Experts of a small language model: 10 layers.
Below are experts of layer 3 (counted from 0) of a mixture-of-experts language model. Rows are named router (the router's row for the expert) and show model dimensions 0-255. Each number is 128 + 24 x the weight over its row's rms, rounded and kept within 0 to 255. Numbers have three digits each.
Before each expert's rows: a language model's description of what the expert responds to; "mostly gets" lists some tokens that are sent to it at least half of the time. This comes from a sample of Wikipedia text that the model never trained on.

# expert 41
Description: Foreign name fragments. Mid-word pieces of non-English names, especially Slavic, Hungarian and Spanish, such as ol in Viñolas, ov in Azov; also de, El, Re.
mostly gets: " de", "ol", " re", " El", " Pol", " Re"
router:112129169126100168142188108110085107093142108147142103152107178116127138131107116125143114129126177123181141160096108124130126143125168110164113161138109168113118158132119127157099157099143131160151072104131102085136168142104143175120135137133154120088082129104107136119126119077181138130122152120140105104119108119083121112134137140157118158093090133116131117187148112094143150128140113137203102145133137130127119134141137127135113122153132110175144146126084133174132104121102134099140146098056091114135129112129123150120131138094148108175128130112091140144133161114125104140137157125130119124125131138125138152113149131099129102141177114156086150177116137141103113127119144169067111161110126102168100102121150169113151116155137132109130175117123118119092135158118123

# expert 60
Description: Life, death, body nouns. Nouns after "the", "his" or possessives about death, family and health, like "funeral", "death", "brother", "disease", "clinical".
mostly gets: " died", " death", " health", " mi", " Blue", " young"
router:114102170104101151152156149109102121115146092162163099143100170107108162157097114087143104140159157115160093143102118100123116146100162104150111143102092164131101162148096096140147137123106105144147122107110116098109154136106139162156107147105144108106098157099099103104150166124143103108140146140117127106108091102110090112177102152151114175117097118145152110147127139112143136144155105143169155152155160139142114153158136168146150068130111109138171147140142102143152104152111118101153155098096121161118145117106122134095107120094162143147116114108100140162105144129117095163146150162102107100101162140134150150111151109107162095148142156161091157155115145114104134121104139148124139136092114080137113120129165143102159124162169148100091147164125114115105129158098147

# expert 52
Description: Media and performance nouns. Nouns for creative works and performance in music, film and TV articles, such as film, album, episode, actor, producers.
mostly gets: " film", " album", " book", " Film", " episode", " song"
router:137130119113075149160135164122083124091141132155157097135109151133126125145122152132159119122156136101160123139134118095129098126128123097164125141132093151127095143114093104167108135102113122146143109124083130131078133132121139144164117165129147148106103138146144148099131161119141080105146146126107132128093078117126136051178119114124130167098076126159134120122144153132137128126128120157135156151149140127153130121153155128120115084124108120117141111158152126123129067141107106134163136085121110164107153131136130145125126085103175147116094119121129164149084156139092071145143139147075086112124187133170146183145129077122128123135150132138126138125114144131097158091137151188090120151130102135131118080127138143134150102121129169137068136146094088126125124141097155

# expert 25
Description: Ordinals and sequence words. Ordinal suffixes after numbers, like 11th and 22nd, and sequence or time words such as first, second, last, years, later.
mostly gets: "th", "h", " first", " second", "nd", " years"
router:093118132124119151121151150123134098094146075140145125119124145119077119158124121116145089112113150089139125124120118125111121185102145114122133132099115143132080128121103110143147139078113095150124103073140099120123135143134140151148120134111154103116076144100128111119156162129142115128151141149098121109096124114114101134155142140157118150105102115195142103163104165108174133137134122141134167164148137145175156131162129123152142121130122136153178144170095106130151125146112100120125126082137137182105134133135135129128077152102135125172135125106141144146108197134105090145131129139111140070108176152145131134107152085109155142158133163139098113147123146107115146105080158107151150135067104119131079106122158142132161140155142183072128158106118121118088139136115159

# expert 57
Description: Opening quotes and brackets. Opening quotation marks, brackets and dashes that begin titles or quotes, often after a period, comma or table bar, e.g. "Only, [, (.
mostly gets: " \"", " un", " [", "\" (", " '", " (L"
router:088058128123088171110163147117117100112136144114127099137074139148133132117086082103188127135161146124132078179092149100098072135134153110169139192086123123129136118149074104169123158112114114159120112144141112112133130159106149145145113149116181124126116147138127106118166145095174123142155140142118115096111115131096110102133137117138137143105081120122152085151132139085112131110192127117139110145130129154129137133123135165128174121139123117140144131136124117121142088147127085132120149141097089145116120098089101158115099107117162151130087101091121133117091131149112126150167171149111116100114158165148136151134135127108152118151119132162119150128110159103106117171129159155143133152122130120174129110166132140120129116141143167088115114137089111111111166134103137

# expert 34
Description: Mid-word vowel-consonant pieces. Vowel-consonant pieces inside words, mainly ore after w (wore), ec in December, eg in Aegilops and Reg-.
mostly gets: "ec", "ir", "eg", " Reg", "reg", " Dec"
router:145096149092122095174145158099118136115128146149135125129125132110113132158122127102108125123105131114158124153117131089113095159094112127165108148083088158125116194152116106166136129152083128154163105112104127100115151169086170169187122153137163088070117154113091077133124162107154116109137144131120122133139062096134111124160114131162103166128102123149135105134113156153127142123146099093132098139154128122138136157144142129145111112134143122129120140123141136155161115147095114137139119110074138144111163100141114146117081121090128131130130126120105121136074107138127121124151134151121145109101129134139159138094138101125171064155158151192128132129132183062116167160095111108125148167127116118153110120129125155129161124147133138118131174153114118156105149147109150

# expert 40
Description: Superlatives and quantities. Superlative est endings and words like most, best, largest, known, plus % and thousands, as in harvest, fewest, reinvestment.
mostly gets: "est", "%", " most", " more", " best", "st"
router:062117122087093126128160133112099119151215112140140136153135146114136131160106096120144110147127142119144093160118120101119149171132135124130087121102076121147087136133139117151124154113134092139117101114120140112118139127131149132151125141106125112121113133121112108126184156113138129089133147139136125106108141142110119102161086135127130140129083082163149115175118135087124131133118137145120162151140167124153115111186130137152136141158142141112102148139124146109173124133115107090131144110096133139069187100106122146101102131102168130170116112108094150133147135156104110129161158141109130124105144116184124133102156124081157111143130166174060127154142161104108123128126139139093150132113073116140108111112177158127149127170131170059109115147139128105132123163108122

# expert 32
Description: Sports and title words. Capitalized nouns in competition, venue and law names such as Cup, Stadium, League, Act, Hall, plus Home in results summaries.
mostly gets: " Cup", " Stadium", " Field", " Old", " Act", " Book"
router:122118149104083157123164136130095101116148095151121124137087124116070152126090147127138082166119144099122078143120114142136094120129127078163144130111115106127117133117135143152116152139109128111153142106115157123117125146120145175160121147141160089105144162140119125116132146111153128049143155134098127116094099123131088073145127141179109164116119125137150103138118171083157120125133109157144154142163154164146141142148155119160154085126099119110162113137083138147149096154124139108160133120111122155101152100108124127111129119093135107162137131119096149132126151149089093131134144149066158120083148136147154143102117127116134127140137172126116168176131138134139148107121120171134140160096118107110134131127196129130136098163167136126117134129081118092064154175123111

# expert 38
Description: Table and taxobox fragments. Miscellaneous pieces in tables, cast lists and species infoboxes: pipes, years like 952, Kingdom: Animalia, name endings.
mostly gets: " \"B", "952", " \"H", "- Kingdom: Animalia", "a |", "948"
router:102109158101097152143160150102097105118150095160156100150110164104100155161101105106146101144150157111161109143105130093110119150101156102165109151097095153151087151152092110144130149115107097152150101111113113101113141146104154163139108142106145105100111151098093102108155159097153100110150159144111121095117115104108094116152098145142113166103110118138151103148141141108149137131154105146167151157150159152141116156147134159153142093141115107139165152148125108147161100153096106096149143109108112159107145109112112144097105116092158144149110104118088153166109141142103090165146152155109109099092156151155153154108161103114162095154154152153096158148106152109108152123108143159136145147105118096139110108129162147113164118138175157097099156145128103114093130151101152

# expert 45
Description: Sc and sh clusters. Consonant-cluster pieces like sc, sh, sp, og after a leading B or b, e.g. Penobscot, Obscura, ball, Billedbog, gastropod.
mostly gets: " Sc", " sc", "sc", " Gen", " sh", " Ba"
router:138088167106105150123129184084121126125150113149143131140137115110081146164135131084134105153144145121155126158143131092109120157106141125127124157135117122183084138149092107131117162124134099148146127111088111121105140132102140152148111129122113131071131151101079101137186143125141087097139152138094129096104103066119095129121113124157104164112062088114139131119129150133167146143141106134173137159166171124121079143135139164160148126127109094132147135138154133115170119150108121109159139123123125164088147146101116161094130100103159122166126137096078139116118123179120118160142148134120116110106175136118155119127132135132184122148154129129129162145127122130091157091143134146154166142101078124113110094121160170084134125121151156122135126145094121128118113144081142

# expert 4
Description: Verb-opening word pieces. First piece of a multi-piece verb or noun, often in plot summaries after he/his/to, such as dem(ands), conv(inces), prot(est).
mostly gets: " dem", " prot", " rev", " exp", " dec", " rep"
router:127121139112102140140157164119126118132156122132179110138095140056116159165124141116167102148146169101143076117138113074120082106137170133134086141122115124159136130140104092140122148127085106142128138124102124076101134140108110154138112128152138134089082149130084120092120131105155086100143138148130099111120082120117123083185110129146136138099096132138163068141127124139158142119174120142145133146122153141135138155145139133133138077123098154104152178164137141166135118125112121134145164127090073184087137110131116129132110124109158144154113135122129112170091131119095118154143134182088114126129163122112126151137145094101135148133142130149120145163130125123119178129117138167075158132097108087159128117149164154081146122145143148120103133147104121112111114128123138

# expert 24
Description: Word-internal ar syllable. Mid-word pieces like "ar", "or", "ost", especially "ar" after c as in "radiocarbon", "fluorocarbon", "Cojocaru", plus relative "who".
mostly gets: "ar", "ost", " who", ", who", " bar", " far"
router:112115122134099175187134157122128104109148119158141100194127129085124131150112115128108085138132161121191132120077156094116134153113152118158094157129095157142122165106105130139124132086106111139142079085110113146127154153108113146136138167111156136149089146120140119098152133090114135116134122114109129076138125111110120110153098167140125150125142078143148108163147118115153135154148116156129161130135146137100085136140129145147128133166121097126139123148148101145140141116076078115187118122140130121142106114142107148143128136104129189169062108106091164157119131148097096130159166172145090122122125152120132151099156121127173124138128132166094130135114186129120134167104118137124147109088068110122120126157117124136167120137140136122096140140113112105128155151096117

# expert 7
Description: Open brackets, prefixes. Opening parentheses and superscript/subscript braces like km^{2} and ft (, plus word-initial prefixes such as un, dis, en, co-.
mostly gets: " (", " un", "+", "\" (", "/", "("
router:116074133115090134093171146137117135110123128153157107138129143138121122147136101131162108179153163105139111131099115087141107140111144132134108184094122147122100141175097087157093140084133136155125122132117067141152113156084164141138150146106116104124114150125081109095146165116182090127146144147119098125133101117116087124145090117131104137121120098167132109124125124107122132103133104167155135150153122137126124126162166138157123107123111118154127187131142123130141091136122115132161195128063138140117151120114100114091104118105203102175084127103115135139106137167118105142119169137111122113094125133165154132112144120121167102125141139154113143157112155122115159162113142121139137142107138093165122109140176143084154123159150149083122122125118113120114121186125142

# expert 33
Description: Mid-word name syllables. Middle syllables of rarer names and words after Ab, Ad, Am, Sub, e.g. Rabindranath, Adirondack, abundant, Telangana, McCormick.
mostly gets: "961", " ang", " replaced", " replace", " Florida", "rif"
router:115131143146123124145139147107117112113147135163134128137141153118087140180125096099155091149133155107160137139124120106139132141089141128145079120119134152155094165142108098108137170144086097141129098130105092108084121132119134121125081142129159104124136130099139107123152130139136106128122143136102110087091134139131113101171120140131083147107080111109178142142173121111145145121130127180156160172134139141111082157136143135113167097145107116115172120150167118123157103119099078113105147117128135160100123097110113120124089154098151134154135131128105172158120138112066082136160138147135123090111117148132156135126141147096198123145157133183096153140102146151122119133139139129151128159131081132152086101128142151120143086145179162067084158169135106115133124133128127

# expert 35
Description: Leading year digits. The first digit of a year, mostly 1 or 2 as in 1920, 2016, after authority names, born, or table pipes; also 0 in match scores.
mostly gets: "1", "0", "2", "|---|---|"
router:066136151112129120156148121098135100106137108153129119130130162130121138134103133093175101130135167118149106125115159128105094134103150120147121163131130151136127173133120132125101145125079097145184098118119120131113151147118119142134112160057151065107117151091080129122137165101140127136157154155105101083121119071108101123129121152165105174121117082132140117171152116130126133133117119143140126184150132150117092178138168139149117130134129102132126156147126120145166093141106100117158174109108115143131138119125114130110107086105174123166115103081105136171109147133131088170166136148122074087110117153130172157121129104141162110152165159139101145130130133122124118113111111125148124148097118104144086100146122140135132136126156166101097146157091116114111150152096165

# expert 14
Description: Domain modifier nouns. Nouns and adjectives naming a field or sector, often modifying another noun: design, business, government, industrial, medical, education.
mostly gets: " design", " business", " government", " football", " General", " political"
router:118140149091099143129162162129068122120121081142140116143121146114107157132080108136120101140158120128160122113104129129080119120127154101138110143092116155119104172160125145135131127064122099127172110125114117134128168124128142173120114166109148090125145136094090123120173175132122115072124160150120138102105119117129127091156103168135117159134122089139144116146120177124150143165129123140152144155135106149204129120162139187129137112136091127141137153139110107149123117140109106073166145095135128124126169121118110170111073115108125168144146131104122149154114120143118083145155129123123140126113131145128206140111127156097168101112140148121130135145104143113055113115131154131119119135094119139128120115144139143124116106160178179117083149137132109098092148134133124

# expert 28
Description: Vowel endings of names. Word-final vowel pieces of Japanese, African and other foreign names and places, such as Mugi, Yogi, Hokkaido, Kenya.
mostly gets: "i", "hi", "awa", "ini", "ai", "ji"
router:097120141104112144188126129123130114147142125166155124165146141142108137156108075083112110147152175136135130134075111105094139163128124091154111145127115184127122113112130131116133158135119108146109075105117123066103145131090155158148107118109162118100069135080104126115147123122151136133147138144113129112071114113088110089106113159159127144100111118108158134146118132126149140134170100161158156133147160133142110145127144176126144091165125108166152120150119149132153110149136107111113124099093120161122128115100077134145125126093163121160146093109106136188115200123129103152120147159111129123118133111139143121093156091140142089104154125133095159159139141106136147140115118167134149106122126104127089108136166168133194100142136130132139179118141099120110124136106127

# expert 59
Description: Field and product nouns. Nouns closing names or table cells in science, engineering, art, and business, such as engine, painting, Grand Prix, Ltd., tons, and line breaks in lists.
mostly gets: " engine", " Ltd.", " Engineering", " scientific", " engineering", " medicine"
router:107109162097097154151165153100099106110151098160154102151113157109102153155098105101145092145144158113165106153106121096118117155095147100171112158090105153147094159147095108149138146110109101152150107116119115117110148144107152164146095150107143105097108159094090110102161163098146101106150159142114116098115114097115093112144097149144113167102112112140145099147138135119150143135150101152164149156151150147147115149146136165148147101138110108136164159144124108142161104149097113095155151100107115151102143116113107151094106117089162140146115103117096155157116145143105090159148152158103108095093153152149156157103160107115157097154153150156102160156110155118109147127106143166125147147104117094138112113122165143106166110137166160092101151143130108119095133151099146

# expert 27
Description: Name-start syllables. Second piece of proper names after a short initial like J, Sh, He, plus first-name tokens, e.g. Heart, Jorg, Chris, Mart, Simon.
mostly gets: " Sant", " Jam", " Hart", " Mart", " Simon", " Jim"
router:121123151103092122155175134070094114102113083164128089114120130105126126161098145102161116139154161110156092142095134115091097145133165094123117159102136124118118139118112093141130150146144135168151121105145099081152127177121134174170129139143143149102097163125108108093109139124125134094141132154115086110136095086140121080176124167141133140141103116154143107129164148119107120126183127170155112139117139134131124153120137146145133105136113113151129134159129154126163089130113121123131147140130076132125141133138083143105117123106118100154089124076127137153142196138098108166132140165106089124111145172136155157154147109125128101156136118130107123159115127132103120114093178161107149147141117122119115131128206148112144110122162125102084163150120127120088100164100129

# expert 3
Description: De/ent name fragments. Early syllables inside names and words, mostly ent after d (dentilled, Dentoni, Prentiss) and French particles de, des, Le, De.
mostly gets: " de", "ent", " De", "de", " Charles", " cent"
router:120125141130096151168158129107133109093166126128166115144100143132128157145103103115123116140159143085178077156126104125104100138111134093118096146126120120191134119144115098136117150106117107169140111089131125128117158133106156156143116165126175108081138178134099101090162125100146104121180145139151102153121088118109124104119104143130157161116128091130112085155128172115132136134120126132129115142138121131135137172140168155167147112147156101135122138146079079147136118148114101103110139127111112143124110109120114113124139149096123124134119118148092124144128114188116110193138133165130120071128136139164164177120143138124126079156113154127095141142119160105139160109117134133094156169101102134133093112104151111073146134108157169081067123129138124117133141151136167

# expert 54
Description: Word-final y. The letter "y" and endings like "ty", "ry", "ing" finishing words, as in "Sexy", "Eighty", "recovery", "preyed", "Semyon".
mostly gets: "y", "ry", "ty", " My", "ky", " Sy"
router:107148190104099159125153149114089098125134104150131118148150145122150141150066086099157116115138130133121103154093145114094113154107106116133124124132135176139079134164106107134115140133126111146153140111132155115128153149109143146124147137094140124144107147120125104121144144090156073109163107181111103095099114098122110093135086122149099137084121119164169104111157158094143150117131117146139163162133137124144101126110125151139127122135117088138132164160155138155152147150135135131113156120141131130118157089135122127089148085108142131146117095126085150120117131148101128186124158177109113086121130162124165161108138109152135076142141136121145118166142130114077171117086137158149127137102128044129061147145144154106144135155123159118121124139143093105121129152079122

# expert 13
Description: Given names. First names of people starting a full name in lists, tables and prose, such as Robert, John, William, David.
mostly gets: "ob", " John", " William", " Thomas", " Robert", " Tom"
router:081135125125104127156176126113092081119140121173149112129134120102115157166126068108146117132128151092128100137114151127114132139117187084122101179116138154155095136140123114127134146128122114148140109136107112096094182176121156146152106175090165156116138124118082117083133124116155072118146167140138108132136114079125108079153101144112123170157123104145130144154167157134134163144177124171195134144129141109127134140127133143162134087155110094127155116135118129110121080152118096147099141079122093139114100124132097128101114121115120127167110119133087117159125146164127092151152123133116106104110120143160139142112150118112146094149125129123113197131118147126097145114074136132068155137116122127153109142147169157121147126111157143119111161135115117110127125130147134

# expert 22
Description: Foreign-name consonant pieces. Consonant pieces inside foreign proper names, often after K, V or G, as in Hapoel Kfar Saba, Đorđe, Dziwoki.
mostly gets: " Sch", " Ab", " Kh", " Sk", " Ad", " And"
router:107078132147109134125161120115108096092154113127163110146108160101122107174110100104141087151128166134124111114124118120112102153099120133139115179122125140145107134151096113161106167068133103137130150122135101130126124155129142172149116126121116111112096191118101105111145132115173123102127169134115086108088118123101060094144142121176103156134105113138111097169145147132135160108153115107156139158131126137150132155137147123109138137134114114163143123137082151119171095174119127131114168139106073182118129098120141139099128130074122126174113108119064154166120153136149132119132121187145102106120125129138141136082147118105131099144129144151120165137117155117133133154111133166111167146098129129146111083131198139112137144122151128122159136139141130140078135122091160

# expert 39
Description: Over, out, back. The words and suffixes over, out, back, cover, often closing a compound or phrase, e.g. Uncovering, Sleepover, hungover, Moreover, scout, ran out.
mostly gets: " over", " out", " cover", " back", "over", "weight"
router:090113120102110177153136128065130124130120084145154123146080176078095141147104125129127097140174149103135105176093103106121142142125154095167128151143088124125120177118091083132101137137130120135135108104109112131134132136119157135133121125097157126119112146110093136109147151086154085112150163158122145099112111121091112154167070156117112161118121110157156085117148171105166135134119117138134129160162158159122113157137149147177159117153111125123155153122148116142163118152115097119171166130137127160127164110106116118115090097104113122154139103137117151150111139119109087143134140165101116101096136149134173130120136094130192097146165144138115150162123140130112170108114149111128116173106123114119129124112154135109150086131146165106091147176084119134116124134116126

# expert 50
Description: Early word pieces. Short consonant pieces early in a word, especially after a capital P: qu, pl, rel, inv, r in Pride, ol in Police.
mostly gets: " qu", " pl", " rel", " inv", " disp", " rev"
router:131095153126103174121154123134114111118162081133157142183115131080124144154134128131130077147148132133155125131133165128162115134089125123150101152110119130139112132142105134121108133097094104170173101133113082106122143129117115177159115136102140121134106190130138090127139106138162099086142133171091073128115121144087139107147133112132106147132103131100116112167154117120155140120138097167156138116137133164169128125149132147147139120153105113158127162142131090157135093125118111108118141111097097131123099090140108125143126103096137155159110115092112150140106166112098146128183153138094102110113157095147141158081156114104152113156157134150128175130113145155099193141111129153124155130098111113166091081112170137128139129129138137109112181137131106080100133181130116

# expert 6
Description: Letter u fragments. Mid-word pieces containing u, especially a bare "u" after d, as in "deductions", "Duopoly", "Peru", plus odd byte pieces of non-Latin script.
mostly gets: "u", " Gu", " can be", " Lu", "uit", "hu"
router:110126127144116159171153172066127116086159102153169143136094140134125160145097113149144093125153130098139114153134147080142123167131129117130144122118128153124085183166104121160119147102096115169118130086100085102066115145106124161104085118121145097116129140075108133102179145130148101127161131125115125125092130119099099111169093137125091168128118120117137113143155132136151146119111095116141136134136168117129139167155150163136156121153124116137164158160150111152137104184107112087103129143072128145085133105089109144123148121110116134150135101138095131145081174132142093159132155154129115132109113164150125123111176131106132137127132132127059132120112161093127134144095113126130139151122127121166123116127151148121131106178160156104105142167148109134135153149111110

# expert 21
Description: Short vowel-consonant pieces. Short word-internal pieces like at, or, ul, il, often right after an initial T in names (Tatupu, Toulouse, Tillman) or mid-word (Protestant, notoriety).
mostly gets: "at", " Pur", " Tol", " Tel", " Tal", " Tat"
router:149096148122098162144119129144158111113165100124172131150107151126096153136118072113139100140114154108173111114123127097132103167111096127132135123149138131147096125132106111149132142102080127177152104119101120121105127132108152184159123154131157092107057204121118117137129126113148079084178140132095138125100105132087119102150124141130066144101144126132143114128120143112124167150116116115130153113142140151154128151133153160180134114107116140185198123150132123144131138174072087102122114128157129145137129115135114154118117116085115136165109105121117136126115147115080123126161158177119130121142132141113140165086145092122146124162135158125104141149140134108097140110098137151136162137135101127146080123111139136123145143138141138095100159108137091094086163151134141

# expert 58
Description: Place-name suffixes. Final pieces of English and American town, club and surname names, such as -ford, -ville, -ton, Scarborough.
mostly gets: "ford", "ville", " Washington", "ington", " Hill", " Smith"
router:130115150082079127134144135122130113120127064187145126165112160122071148134090128120139113130113138082154111174129106125088135164119139108154083185123099120138116150155125085121148124150139121125142117115086132095122111153108174137130138132130156109097124134126121100097118116109117109090144141148108136120143108087138129129157122140112108150095134115137167130130126153137179140160151106166144163149121183182162105147120154117144153108136128088109163137136105102129177112153121116142140157087128143126132127102094107130083106112109138102166119126131109155168122128157116064138150129128096147123097161189157145152095144117130153106148170137136087148144128137138130106087115129117119138151128109087125118148151171165124166084137166148114089145145087113124133117147130123